Below are experts of layer 15 (counted from 0) of a mixture-of-experts language model. Rows are named down (a neuron's output weights, with its number) and show model dimensions 112-223. Each number is 500 + 50 x the weight over its row's rms, rounded and kept within 0 to 999. Numbers have three digits each.
Before each expert's rows: "comes before" lists some tokens at least twice as common just after its tokens as in all text; "raises" lists some tokens whose logits its average output raises strongly, later layers aside. This comes from a sample of Wikipedia text that the model never trained on. Tokens count by the router's weight.

# expert 11
comes before: "1", "2", "0", "9", "3", "4"
raises: "1", "2", "c"
down3:447472549463548516502541559477549559478450449552510498538439490573463486468586519498480551503479536461456460431539400485444389481523542523588473448542601436530556531507475472554501653440620465563490408514520621427512439524532441509477562463482425567466551471572498510513467555611527489490507559509554551404538507515455507514467495494479
down4:502497453476515536464518552511606548544517534499517470498501487466535507523496562492380482432504512393441521502510533418560387522517528484513408558437394485513402578469481547554527513512575458475504431501505351532502562465550494502426483553504497556531505505547440490453525480501484492438482455446532498554462424508458472530510574461588
down5:555472526458500492509602467466466548479516509475458537496468492475462529511577592494454522511500573450641503553493504498518500498481485475583507478485458533511447564494457456523439483483543501505530548540412429507520518505487486510422464530547444469560508482458528468488528426472490472433464497562481509503510550489419457529537572493534
down6:456546547450531489483514565543513664379393448595505483598468531515414428440428497505527525468499510423353469541445525432453532594499479515517530450554512449557532531456527488533418544501506464542462482520492459428537518539529540463437477476422518534577513508472543527505576529527600483423458514519525577485489493591485497432450519522482
down7:454501475544578463506507459463434466513488558487461559456530599502488462494394570584435490492435497481555458558487479387505490491498497528464497503525554554533540538457551466433489580479537564533534603527558476580438512459478436541467514497524547506476441431367507571556458512465492416492436531519533528507524526520510480449450576443443
down8:475448448487585434481472551524462478482488493455544440516487466551557519504384464478451575475519569610572548529543418527524494420554491523539389524576554501557523491534460491476551505506535495472527516513464476531526566523419516515524492449481496513481628520388450573426373437500613449545487483528518542578509511454555520475589522520531
down9:462477447561466481479484530401509492525473518579548506557505565454562476409467581436485500470559489505431530542568520537448476508436507414498438427599520487473465474430477579499478403494562552505403515488522541431488487602514534517536441546473531410531502515520551547511549463521527409425477556488495454555477490609537513436496466475570
down10:562553542546527570529506468597536556433401516422465432549568488521577541522402493477548502513426502475602515550534486510543533479505519518518323502468501538506461626412541486533518488529467490444503496483474362493527576488544408448593520621460465536532541517541420463483527467579499522554541575436547449557427513562472455477452497578413
down11:543495452571497443423450525500509483530581549602499571470581484566488490465511498476534447578557394480476414537465477567407450573428476399599501470492526586485565439494541421526396501560563423522501473539512521496495501495578542413541520478510558385534449534473527523528559478549508547546467531519496527522496560629447461476534480503519
down12:639535531501468405529487509554437603529579502498580566466460483443551428570628521535536474412530531565436547474584545518407497536393483494521545534476477543459542503544559532513497490452613571460467520522470514532385464461614502481479562560489469550466542503473542588464576458483456520513443448368529430444548543422469514493459540496461
down13:394439500428440597550455511596530487460494588532471540521563510476494485491519517526442483451417407495523585452484483572395542560439532507473589577484597599513481487518418472461514475517586574485490549554454497508400503464557526541464444505499507543503523461495494522585526516486482522460483452502472429596565462519500491608425446409517
down14:393402464543476452482426469579472486496452502479485523424412499503580425487496486523496567493486416481481556574521484518517457463431465440576515507440580473531540520584558513553426412453480445538497494457478543551512563428401447531470460459571580453445555524432542519643506520500538497575552525530572494483536565532416491491443503520487
down15:503557519503565499392462460513532514417516475523545503544489563421442428655522489507558497548473519465548485491434477499387474492549520443489501527562558488487507463416592564468395435476448418555571520461574450455491462505506476559513516570545491472533494467544527585527516583502481480535518527484522561534429580479481505575467419487438
down16:462551540467455516495482440442491394507475486489511520429509598464599485535447501510506312500584597501517507518631453465382530525558519465483474526483501513492515478498514502620603508465542336524491418559527536413553477387576494493515541482449467462553490535454483466467506534536559509485481435508441509578530534479502476451503509451436
down17:489523533569500516455502463513448479480521553466500464504557481418580479428538540602561472495457587473510505533487533541421502468573466555439504463563431491502475575545526540589489502410601595468621466514590503372407450580488474480521507420499515551445528544442495524448518477492573488418498468572505450529520423486518459545520520538448
down18:484454485463472479531465491470522440459510463465549477478521471543438510483487409588461551512509438457479473453572522491614431424508470483395558432467539441574431487443493450535488492451466518429521470562536493409512514534545518482588512454480448475445487541528601578474434466587535529460568549435486522482564566520428532484498462503509
down19:421434497626469530499595517452497473632574525553496495406577578502492441484468486559477484505509492479490473529554616506568569451489525542458523422518490576474465533568469468620352561448457534506519485558406514489502534582497501491588457496500568481608501572557453469481576572419439513500509423476505543489494489479434512502497474480526
down20:452542454533445477511481538490551509454533543435487529569561494490515550526446464491492420551445595471530537541483506505483549455586478534402525646518515509617483515485555566530543543452518512551558533542462483608492600530543476618522439433442615526439465434534464487452526490446578485448450491605400438460435537453478507501505477513472

# expert 53
comes before: "1", "2", "3", "4", "5", "6"
raises: "1", "2", "er", "ens", "i", "3"
down3:500476490501383499488494526526532438585456521563498510601570549513478448488497437398503554531576459446453484530531609432542446500444509534494426583480476594466515474519512525568493586555487558535388380520566496490493478434598508435544522542500426503512472388513505446507482542457519394528536490546547473550513539469535504495502628527574
down4:521466465536476525508521547449518441473498550507424479478518542521563414474426428565541472480491500550525541534591493434497518507500515465465484460470474529530558511512525448446541494438502451402545489563510497366502420521454440511497555468495448534458398497426480380436589569411585462510559443466446504468458637514502603447480521549447
down5:509522577524467502587493475559553525473449583517428480570506487502470533593516527501541676528528615490554537450489568545496585534488505558502475519594485528546502509490519454425555582485490524475395424474533631508540486459573494443527449464529506528466610397519528447466411554520461469543519510500506517516522383457558487491485498545443
down6:491452527541549576532490477597520546543547478512469493585454519556484464554520519401556514476425461471476501508497496603402470526503597532517526440438501497519460579467501519477529486383463523503645584532544420448504515500591391508564494545562487538462521456492562567412473448480573477508517416513485445487491456372522530565522483404497
down7:461506539556531553511530508506522578528523476493487471518483483565554570405433465516520536542476491528527420479438471545465419478615575472516494564607449555529529548501523535474527455604553598510562522489438532510473533536450576413573574519408416477458505583440463488573438491524474524477556598526542555535522534511512518641462472510554
down8:592459542458419551585417540555533541535540525463462530380611452507552549510448537480481513502510514448496594501429579502407452571483610494471483512539509495498579578482510493531529451530504471397417576626533481472510428485613532532432539559481529428485475508503410457470472467526517531449554427346540496422475554491482508551475492495473
down9:563492485591518453562411504568541477452429377476472560545458531526469425475513447470468526455498564485536448445460604499487463488522530470570594574354560517467433429468545462504494457411402500461483533526534468526433501488465481465472474434486465481353401609472470482536490444473510455515454530516437451498512460425495486561513534494511
down10:495497501532475528577591425532554484546434463462522498478606463545467515472463499506521422514368430550518483562467592624446454421451479500505470473495472561429483566539406501516528440498434518438533539497545477469495510515437538541472441418510551556502468554532471597552485580424488436500478541528510574501468449458497495541554508484458
down11:497503455569453562488528495468569522469521481487473578425505484502462577566396464532590458575446426430471473471480480536451566507483551519480526427529522493541563422498504459439546542585502471506540464515473525559518491482564414543410562532497518499417533436417532476553548516416431602521473511445514518436551589496414547475512570542471
down12:447518496425548554534506475474548522499467446520557538456525564477558510483486468514480509501529455402512402473495575487512507518497419469513504470466490584471443526562559418478492558546505457578463382469470427548455532414637501487514522510460520443556600558447461421515496549558528440606522425438493464516493474516505535560572383434494
down13:506512434440452408429443479447434580563490502438403476557484414448556491510498499430450560513533557484536518452486488514566492526366637593513543467462473516489510574349477479605516413509547504398489530459536494482578520497590519526505443517485541450486484550598467525415451488435533467532415432528582485540427503537505476442493576478465
down14:438515405441575531509501552520592483531504416477599478461523477475432502486471483443500511520460512478521554370470580520536470568463443494474473388571503527542448565463534475519650481537526421523559461497583537436497448454561603543540596552470509456421507492471500452496551486568547537450497544522529408496479577560394459433453560480465
down15:487553470522498481498533456501437475474394560555583467476495486568485522491494456596419471515441497502481401440517447596528584466655477535401492563515469536442542499518433478490548485513480405456483516501465485395460551430522513547521447568477503481561508576543598525542469640513532572529515525483536581563552477493507445422423520552487
down16:460504631485538505364530544569539428445589483413452492537427471516479491484615510487554365519548501525539497438443457520448530466434575524441501473483486422502502479520541504518431555613519569446468380508474438596508529465518540497566534463502630498451492529508434575487534505452509530455468463450447437498553532517505456455564518433514
down17:538475457494499531513454521557482480496521487494509505591456478473540426508432535606566464545486462522449503535509328439487528524507453416518481550515478465536548509415463520448422528516503513451496547528496552497463438506478495563581641585372591529428507466527564434495514572497544483548578435554491481528501514451438464444536516578587
down18:446513487467498433491390481527493409620508504503502364615526548514598516558567477433540439512507585456499563481487443533468455385493522550546461458463496558525480557535499497518407513471548445620459543559470507548582348470365496437503472478569546480458527457539555520403523433484519546522444434535547476542519526498527539558556495534546
down19:507532593591464455490428521533519493545521545575398577527522468492485526536522507497489565531528621481544522503481488488437553562532429454513586552529582501578519485471510474560486649476506515458425493416475506482455497506465452419546447475506471488462482503548478538485456413553500464424432506485533483545544551509435519473490473466520
down20:496496503403501449490524454614525487529487477443505541530526521545489509532476494445481522474511441589497441531513488478476412473519527500521490448525517527510505591481515494435427503528480479562521502485487480480524532492484580432432552424484535438503507446513566495549516440507452548496540485465537546595553564498511652470508564435486

# expert 27
comes before: "ed", "ing", " of", "er", "s", "ers"
raises: "ed", "s", "ing", "er"
down3:579473488491545507406554446468515534500470654538593500439539474499536454326576545529559470507494486568519536459493473565387448447503573451475446487416558536497485462453525502434498473489541571455461419456508430572472451487490485426470597505508521588408494517493475503456597469479545550495596455517540495517480463565541490454548486412527
down4:575496468510513529483500494467421511474513528462510507455567495502618490512476451478545506543445473481533528577473522508561612496375545520598446476405509495545521616535492488389512458447451555490489521366448593504434519408568426466491602449483440431462458498500447538468577584467497546545413420538488448524480565540560481474476503484510
down5:583566517446425527443541473444564498479456499498461504505487520530527479581455500516499565497550478467575509460437494466439482402373481487447463430479572547611461421456511551406572537414554484512434480439475415565510450523345529529473493493528521564525558408519477531491472559517530500544517503512511446526472487429436520589483548411417
down6:527417541545491504508473536477509562453411657565532467491485511470526544521639557470460512472511492461507538605466579477458574488531441510407451436384488502510540497467392462485451485551499516530465483505414505530574530560443464504476513499500499525446563548533492482516481492440502465422433399419522468452451500579544407485459540544464
down7:504551523482403563616452498411564442519483499400492464488468550593482448547531482529494498526508508427533489479582607558502568518523604509558487449434503541433471430472413553578537514533543520490575525380435449533506511427440401477548492459540429545481437427447472554507432547561431503481482537561425542565509510577571454484465568476458
down8:536462533464481617545617469443549515557510560498466531492455560549533508488566524429497437585512497536526413468540565482421517531471485580511495519547472536598507576510478493502404526391506429580506585468612490539485604478487504586409505501518501571478524533460539506461419522532503433478547564451478462520578409519498438515577475464514
down9:546427520474597488543473480487464576559545456473614492576478402472461484500507428504502549519500469521547449392568537520485564534500528497503465405526489510480457530526479524514456563566399455588514560586514515507558517379473484479503498560516490434401490552513570471477519456549481446376573526532413649443487544443468540428477515390556
down10:516567504483490630520563549554510503514490552532523653463403542455532442523486425511429446459477476594434546567535469513496505475452486551533535370580526386509488533488515470484489484551544506418458518443461482496451450512483439526403542570503554484559469551488532464480496546538591452548557486583513492566411488493544508533497461554532
down11:489445463536547508472483495446503453531582436480451547506484533503570523513536376498515416449516518651556461495458477512564609464530499388454442544420530556506547562500527564514593476425461490491561481508524540446474478515505454505455464404447521549502529445504478539478467540631529332526504493482547499540636481564493477477561484506468
down12:550548585477526524525524512498585542526441472552494540447555548518592516454504523523415460515527549559534505494527458529505598626419534431551470475466567489459442560495509499498483394595471562488480506441497387536569549513588487543533459584482521545475398506523486535398458433503501495507546515430507559368605428506575474481541551505459
down13:538528437474550503471520585568566532565613506470465450494402459542432456508478558515491490356463462462464514552495521522686561522517503422473359492501504542438372429516528521528500582522546490443517441450456539467595534527445474501512500517598428516483550429517572495542447499552547452537448494554483520511456482583496505468541516526423
down14:599530507514511539512518485428587493431475563555451589468385531475471421511604448535475469519442456562559465451578468522456490600417573560550481545480364513543459443465563507472523551466585516514540483498491489536521514521540429627525516558445495431587529497550547520546567535542505534556433440414458485501514499476460571530481555476498
down15:518468484485444497446506470576487388504502510441417467531580572437655537551487445523462461566480474518447596515575557440603517511505500523547472513588655458486569475488524506481522543541449495544437410454529482536548440506534476517510557450490520474566533527550539478442474550520536551523560607514479622600476472504499483573555414511423
down16:458477450466547490556559544446652522504431626512424587512467428485581510516447539483422490603435533518500585529462532498450495412459548489563481482546480510469446506559562541486429460543460523409474442484501488433511472558426533517519429492496545517480477500497501499423508491487441526524518384511504478489451557493426519483611427485507
down17:499586435559465550465491489502484485544498451494487504493500493509567512428533468533523524526412545505535581540589515413473447567535522483515504434531532596478500510486480522431520592573452480547413470422572526579460551516418563464466488446423623557605534484487469451502552583541443512482471569551450420458458525470441599447438452468484
down18:442514541432520483469551478530453576461447474476539553551549437550471491509516471431499466451472559546503543414473472510443487478573539578506507557476417490464431469439505552499470479479614494539543541514468488455509475454548475491529497481486490528477527440490566594519620522417492442547442433509482530463528522500500523439412515491502
down19:484526487524512584416449525513452499464438497578404563401444478537507493501616545494521468530484453471564502495451501532486552581508585534467536602511534453515420500439473497530461515565590499505595531513532507451494473508448647431516542507495521585492590522506428502572343434476448543471551496442448472507512586498520514461519440539576
down20:538475558543504407495457497539506513464487547594534445515456443474646591516559454413610575512473501502504483545499494525382497559549476598525405513547442590505563567517491461541489468535589486406574514558524427429482569516573572458547588488473463461458474452441548496579515487526470459469577461470617508490590465513534549526471476506492